Weights of a small mixture-of-experts language model, trained from scratch on English Wikipedia.
Size: 8 layers, width 384, vocabulary 32768.
Experts: 4 experts in each of 7 layers, 928 SwiGLU neurons an expert, 1 pick a token, a sigmoid router.
Training: a variant of Adam for the experts, 2697M tokens, 10289 steps.
Below are experts of layer 3 (counted from 0) of a mixture-of-experts language model. Rows are named gate (a neuron's input weights, with its number), up (a neuron's input weights, with its number) and show model dimensions 0-127. Each number is 128 + 32 x the weight over its row's rms, rounded and kept within 0 to 255.
Before each expert's rows: "comes after" lists some tokens at least twice as common just before its tokens as in all text. This comes from a sample of Wikipedia text that the model never trained on. Tokens count by the router's weight.

# expert 1
comes after: "1", "2", ".", " | ", " (", " "
gate0 [132 176 168 124 146 107  76  71 123 138 133 122 104 151  98 151 121  72 104  88 116 137 121 124  46 113  96 112 202 183 131 163 124 135  96 163 123 142 124 133 147 105 176  95 151 127 113  90 144 128 105 121 145  83 146  98 186 135 181 107 138 117 187 137 134 102 151 158 101 113 109 151 134 128  94 142 142 156 161 151 129 161 144 120 136 130 128 114 123 133  98  95 197 138 144 125  89 127 133 157  90 133 116 193 157 132  97 121 128 100  97 156 130  91 165 191 136 108 107 156  94 139  98 138 140  54 104 141]
up0 [144  87 147 142 190 147 125  80 155 134 152 181  76 166 116 165 130 117 125 151 126 166  74 149 124 112 112 142 129 118 142  70 160 128 176  73  94 123 120 104 131 159 118  86 134 121 159  62 111 115 135  83 178 132 162 153  94 175 115 121  69  92 120 110  86  91 101 114 115  75 131 101 116 136 120 169  83 134  86 104 162  98 107 150 129 160 140 196 197 161 135 112 151 114 133 133 154 162 151  70 159 115  99 120 112 132 136  96 121 141 126 159 185 102 108 113 115 130 179 133 198 135 132  93 137 152  95 124]
gate1 [116 101 133 179 123 100 119  74  98 168 115 164 144 109 135  81 149 129 144 163 149  78 151 146  73 147 120 108 151 183 147  67 134 145 161  64  88 121  76 142 104 150 103  85 105 113 147 125 143 133  96  93 124 178 180 138 153 140 123 130 138  86  78  88 175 136 169 169 132 122 151 125 188 107 157  88 100 138  99 131 160 121 138  67 127 106 132 123 161 156 134  96 106 106 221 142 144 154 168  90 163 106 180  88 144  93 160 141 159 180  88  94 185 191 127 107 133 182 123 112 187 133 146 112 122 118  85 161]
up1 [105 106  59  79 158 157 125 140 107 108 157  42 165 127  71 179 161 131 196 150 132 113 147 135  82 127 108 113 142 194 132 119 170 167 153 171 164 150 120 108  95  65 154 134 153 149 106  75 145 164 103  94 134  85 194 148 163 165  78 144  83  93 173 201 153 120 126 131 108 149 125 149 202 158 139 112 174 146 156 123 107 108 128  92 121 108 126 158 127 133 116 113 156 117  36  98 113 164 177 158 116  90 122 116 166 147 133 141 105 128  79 205 133 158 136 118 100 101 139 127  88 133 112 162 133 167 126  36]
gate2 [176 147 172 103 126 106 135 143 155 192  80  98 120 146 120 138 124 157 193 138  80 149 137 128  48 132 163 115 165 117 115 125  52 125 126 111  71 131 154  71 129 136 143 169 106 134 124 147  71 139 127  66  94 179 134 180 129 145  97 142 119  97 103  92 119 127 115 106 181 116 119 152 126 104  85 133  95 138 103 157 110 147 121  91 116 147 113 114 140 113 135  80  91 125 148  77 109 117 146 124 101 109 137 113 145  87 149 125 124 146 145  75 134 145 146 125 211 121 128 100 122 145 199  78 132 140 117 138]
up2 [ 94 196 172 142 133 140 144 139 150 138 170  60 148 110  97 121  77 183 113 127 128 123 124 131 123 117 140  98 138 111 126 133 117 121 159 109 131 107 109 195 115 127 171  65  84 125 169 126  57 120 165  86 112 135  82 115 129 166 182 161 152 148  96 148 119 143 119  89 109  79 141 101 151 141 161 116 113 195 115 127 135 120 139 131  74 122 124  99 180  80  84 170 255  99 116  89 116  59  66 157 102 128 112 100  74 110 149  79 121 144 108 111 169  80 131 100 170 146 110 113 178 136 117  93 143 103 135  87]
gate3 [149 162 115 117 111 157 160  88 147 132 172 142  92 160 170 104 136 137 103  80 135 116 153 101 105 120  98 135  77 145 128 101 148 177 115  94 103 141 135 145  56 119  85 146 107  55 147  72 123 105 149  76 180  83  81 159 120  98 174 137 171  51 148 115 185 163 167  54 106 115 117 190 175 127 187 130 120 109 203 164 104 157  84 130 129 106 131 167 103 175 153  81 110 102  99 138 105  97 132 132 127 100 186  66 122 112 122 140  77 170 165 122  84 168  75 103  88 116 127 124  78 164 122 165 164 138  93 134]
up3 [139 102 190 158  57 138 158 156  67 145 163 109 139 134 121  89 118 137  88 120 142 101 106 124 131  71 140 162 107 127 118 146 115 107 116 126 144 164 142 196 200 137  93 149 196 136 138 110 141 167 126 108 172 106  86 125 127 149 119  74 101 101  99 160 105  89  91 139  59 196 143 148 178 156 140 105 136 152 107 103 151 149 114 105  86 144 159 160 135 153 126 151 160  64 116 123 163 121 124 115 185 159 128 114 112  88  98 128 107 110 122 180 163 130 132 164 128 125 109 189 122 179 125 171 209 185 134 162]
gate4 [105  87 138 119 133  84 122 146 171 122 130 139 109 116 129 104 141 145 123  93 152 134 131  96 103 156 141 104 155  94 138 102  71 144 154 201 130 113 146 151 131 181 139 130 153  78 131 152 119 136   0  91 183 112 167 101 128 115 115 123 109  67  82 101 129 171 101 157 106 146 141 104 149 133 119 127 145 181 130 110  70 130 131 101 100 132  97 160  89 102 121  96 171 190 154 114  57 193 108 124 156 142 118 148 131 143 123 143 131  93 168 155  85  76 134  78 155 146  74  78 131 173 148 184 112 102  76 137]
up4 [128 152 153 147 151 154 176  86 126  66 103 170  65 123 124 124 111 110 161  90 163 161  78 112 148 122 171 111 148 120 150 169 128 110 116 104 153 145 119 168 137 143  97 188 154  85  92 125 104 170 149 116 139 119 144 124  32 182 186 101 122 206 120 224 145 125 151 166 118 107 134  89 139 160  85 180 120 154 126 101 145 131 140 137 108 106 131  86  94 173 142 167 101 140 120 123 124  98 147 135 115 115  74 146  58  67 138 139  83 119 115 118 137 134 180  97 121 102 125 137 136 120 128 124 190 132  88 112]
gate5 [179 172  69 129 153 148 145 123 210 127 180 113  74 136 115  91 108 135 166 146 115 113 105  57  94 165 156 135 109 131  93 102  72 142 121 116 154 163  47 217  89 163  90 180 155 120  86 119 115 112  72  85 126  78 133 144 136 140 153 152  77 111  54 126 121  87  79 166 138 109 118 105 123 151 123 125 156  78  80 149 148 133 112 128 151 106 118 155 120 125 113 136 117 148 182 160 132 111  83  74  79 111 140  74 178 141  66  61 128 127 167 105  97 169 160  87 186 135  87  94 108 127 154 159 123 115 126 114]
up5 [179 100  94 139  74 158 120  98 169 118 140  94 123 186 121 122 185 106 133 177 138 127 149  84  97 136 150  89  80  65 115 158 135 137 202  92 126 159 127 120 108 104 149 146 165  87 149 142 162 152 159 147 143  84 184 106  31 118 169 171  74  49 106 164  97 147 122 118 127 126 149 107 155 143 184 140 154 120 200 114 155 125 177 175 157 109 107 109 213 169  94 141 138  95  87  93 138 118 124 126 126 133 153 118 108 151  74  88 148 132 105 136  84 122 156 151 191 157 158 101 147 104 183 151 138 120  95 165]
gate6 [157 131  62  69 140 128 108 126 125 109  92 151  96 126 161 172 148  82 145  74 122 115 168 131 136 150  98 131  72 155 150 156 164 131 129 116 101 122 143 161  93 119 108 154 130  97 137 118 148 122 143 128 104  97 120 124 112 179 110 134 117 174 129 102 107 148  99  78 156 165 129 114 138 126  79 152 126 182 101  88 142  99 100 145  89  90 181 121 107 170 137  54  74 138 149 143 133 203 119 153 151 124 102 152  84 121  96 168 138 144 151 138  99 136  97 114 155 136 123 145  90  97 137 111 151 126 141  71]
up6 [189 191 154 160 100 122  86 112  91 150  99 157 116 107  87 148 113 143 136  80 121 135 159 168 126 115 136 124 177 118 134 170 137 139 115  77 107 136 118 130 144 101 101  86 124 102 193 161 144 147 103 145  58 154 188 153 103 120 114 152 142 140 120 120  73 119 147  97 151 114 131 141 101 175 102 155 139 158  96  57  92 132  97 144 164  77 145 104 152 190 212 147 198 131 134 159 160 165 142 179 101 119 142 168 118  98 143 158 162  56 197 132  93  96 148 151 114 127 136  76 150 120 125 113 130 149 138 161]
gate7 [148  93 155 112 128 159 143 171  62  87  66  85 135 113 133  73 215 100  80 103 206 158 122  49 134 146 127  94 161 116 152  71 152 102 132 118 142 145 109  83 157 110 146 121 115 118  97 124 137 122  73 126 111 102 145 161 132 130  99 120 123 143 141 156  49 158 137 144 119 146 116  98 119 102 174 132 140 145 132 127 154 121 113 171 160 154  28 113 108 114 135 136 127 119 143  78 109 108 126 130 139  80 156 152 143 169 132 186 111 143 133 126 169 163 122 128 134  82  97 115 140 184 140 159 129 148 100 143]
up7 [175 111 133 102  97  78 130 103 116 154 112 126 130 153  51 156 145 168 161 129  83 134 142  94 110 146 165 151 159 164 111 125 109 127 131 103 127 175 179 141 146  91 150 150 148 149 104  91 156 113 105 140 138 132 128 103  69 124 151 140 125 127 184 153 134  84 147 142 150 128 155 152  42 221 108 111 130 119 111 140 134  93 163 122 110 158 178 187 161 122 130 151 121 175 143 176  36 110 144  63 133 120 120 133  87 119 150  94 125 191 185  95  64 135 140 133 162 181  33 104 119 149 136 121  70  88  49 160]
gate8 [ 89  84 124 169  87 116 136 153 156 176 135 150 173 181 118 122 106 195 166 149 124 141 182  89 112 118 155  99 125  60  86 135 156 158 181 166 109  75 125 158 124 173 153 160  81  99 147 157 101  63 105  92 137 164 189 167  47 139 115 144 166 138 193 172  48 123 135 180 155 140 130 135 128 109 139 155 184 131 173 134 114 129 127 148 165 126  97 178 173  96 104 110  83 148 152 172  89 107 168 149 130 147 181 125  78 143 115 172 121 126  85  89 109 135 135  82 145 110  93  94 125 112 172 120 135 201 134 147]
up8 [116  96 126 137 130 115 127 166 157 136 136 129 114 184 138 110 143 132  90 176 125 152  35 153 142 107 108 128 127 128 138 117 103 197 126 149 151  96  74 110  74 150 105  90 135 135 158 142 157 142  84 130  87 149 136 171  99 160 148 137 121 178 144 180 155 165 145 172  69  79 163 141 160 112 151 146 156 114 202  77  94 182 108 109 117 133  70 116 119 110 110  90 130 115 149 110 131 105 157 104 113 123 156 121 130 140 160 141 102 105  70 127 171  66 117 136 121  90  99 163 115  62 104 110 109 148 155 171]
gate9 [177  84  64 127 230  71 162  88  98 118  44 115 110 107 176 116 114 143 109 145 152 132  97 124  99 114 112  56 150 127 154  99 171 116 104 123  86 146 121 130 138  70  90  69 111  83 125  52 123 134  90 193 108 119 138 136 114 135 120 151 157 156 104 108 115 151  98 127 135 145 121  85 153 116 181  73 112 131 157 136 148 138 134 146 189 169 156 146  65 104 123 128 187 122 127 153 126 200 130 124 163 141 185 162 181 174 140 101 103  80  72  84 109 120 117 109 124 123 165 112 141 113  86 125 115 104 122 106]
up9 [108 138 142 138 136 169 126 175 107 109 133  90 130 138 161 138 159  47 123  61 105 155 155 190 112 171  84 109  98 165 102 127  72 127 170  60 177  88 175 122 132 179 106 109 114 170 127 143 152 151  75  81 123 122 119  69  59 123  76 127 107 108  78 140 190 148 136 188 117 105 112 109 155 121 176 137  85  85 110 116 100 121 108 101 149  57 165 110 176 186 117 146 156  97  82 116 152 155 179 122 190  65 116 159 119 117 105 149 154 136 131 140 117  74 102 163 149  87 139  88 144 112 164 139  90 107  87 103]
gate10 [ 75 172 100 144 135 124  90 138  72  84  97 124 130 162 104 192 162 118 132 124  98  92 117 153 130 119 144 129  93  92 117 123 119 118 129  90 121 132  92 148  76 131  92 150 105  69 109  76  99 147 142 151  71  93 114 140 140 111 137 161 100 169  93 213  86 210 113  89 120  90 169 186 143 118 131 129 137 189 112 134 127 126 167 128 196 186 200 115 150  77 157 100 201  76 147 130 105 167 170 169 105 127 102 121 106  84  62 150 138  87 122 112 111 128 179 156  99 117  72 118 148 105  94 144 125 126  87 120]
up10 [180 133 101 139 127 104 103 115 123 185  99  99 127 104 190 117  86  81 132 120 175 146 151 138 128 152 147  97 103 155  59 119 146 164 122  88 150 131 152 120 195 112 163  70 126 102 162 180 101  95 145 109 135 137  92 116 127 153 126 144 140 167 140 131 124  97 110  88 157 151 153 119 139 159 147  80 159 119  96  71 111 147 127 146  62 113 201 144  94 141 104 105  96 136 199 118 172 128 151 152 145 156 147 134 113 120 102 126  93 196  98 139 153  67  88  93 149 144 121 145 132 113 134 103 121 159 108  88]
gate11 [ 98  93 100  83 117  60  94 166 104 120 123 142 115 129  65 104 189 158 187 155 137 129  98 118 124 185 128 101 101 128 130 133 116 142 127 133 140 144  82 129 174 108 143 124 167  88 148 158  82 182 146  91 130  92 161 131 167 136 149 166 164 114 117 123  71 199  92 139 112  98 172 156 120 154 100 111 151 132 173 108 164  79 184 107 118 101  94 149  65 112  47 110 135 109 126 108 100 120  82 132 124  76 132 152 162 177  80 151 127 155 123  90 177 143 138  83 118 127 145 110 159 183 129 183 120 135  93 158]
up11 [176 130 176 157 136 127  76 140 133 131 116 123  67 126  53 150 153 136  69 134 156 127 102 143 111 128  97 163 120  99 147 139 140 162 136 128 132 134  94  97 151 109  68 112 117 109 140 116 109  84  83 140 143  84  84 100 135 151  94 153  58 164  86  84 123 122 100 135  71 105 139 146 106 124 120 133 114 113 112 147  83 105 145 125 152 125 113 134 111  97 189 163 103 169 105  76 163  90  66 154  77 135 139 106 112  81 150 145 131 186 138 143 163 127 147 113 130 142  95 177 237 120  74 123  96 152  83 102]
gate12 [133 171 109 136 185 150  97  82 137 118 116 116  98 104 129 191  99  74 150 106  93 143 102  99 152 114 123 135 131 163 141 115 168  98 228  72  44 117 121 209 158 118 128  64 103 112 205  80 108 123 102 160 177  86  87 151  72 121 140  63 118 134 112 160 107 135  95 118 109 135 160 136 123 126 170 187 133 196 122 113  94 150 115 194  79 129  88 109 114 114  58  80 132 137 117 117  84 130 179 164  99 116 138 168 130 227  83 133 135 140 137 135 128 163 137 109 164 128  92 144 142 113 130 105 145 118  80 112]
up12 [100 128 147 151  73 136  71 196  96 164 160 113 150 103  91  88 102  93 155 168 143 127 123 127  89 143  98  83 161 151 115 103 166 144  96 167 153 125 112 148 137 105 148  91 129 125 105 113 119 136 205 114 119 133 110 194  95  81  83 132 130  84 187 111  88  84 151  92 133 125 120 119 142 134 153 139 137 110 170 133 151 203 116 104 137 135 181 123 108 137 143 112 117 149 177 118 117 139 146 145  76 118 188 101 130 117 118 102  76 156  89 109 152 110 182 136 149 128 167 158  77 180 151 168 136 161 104 164]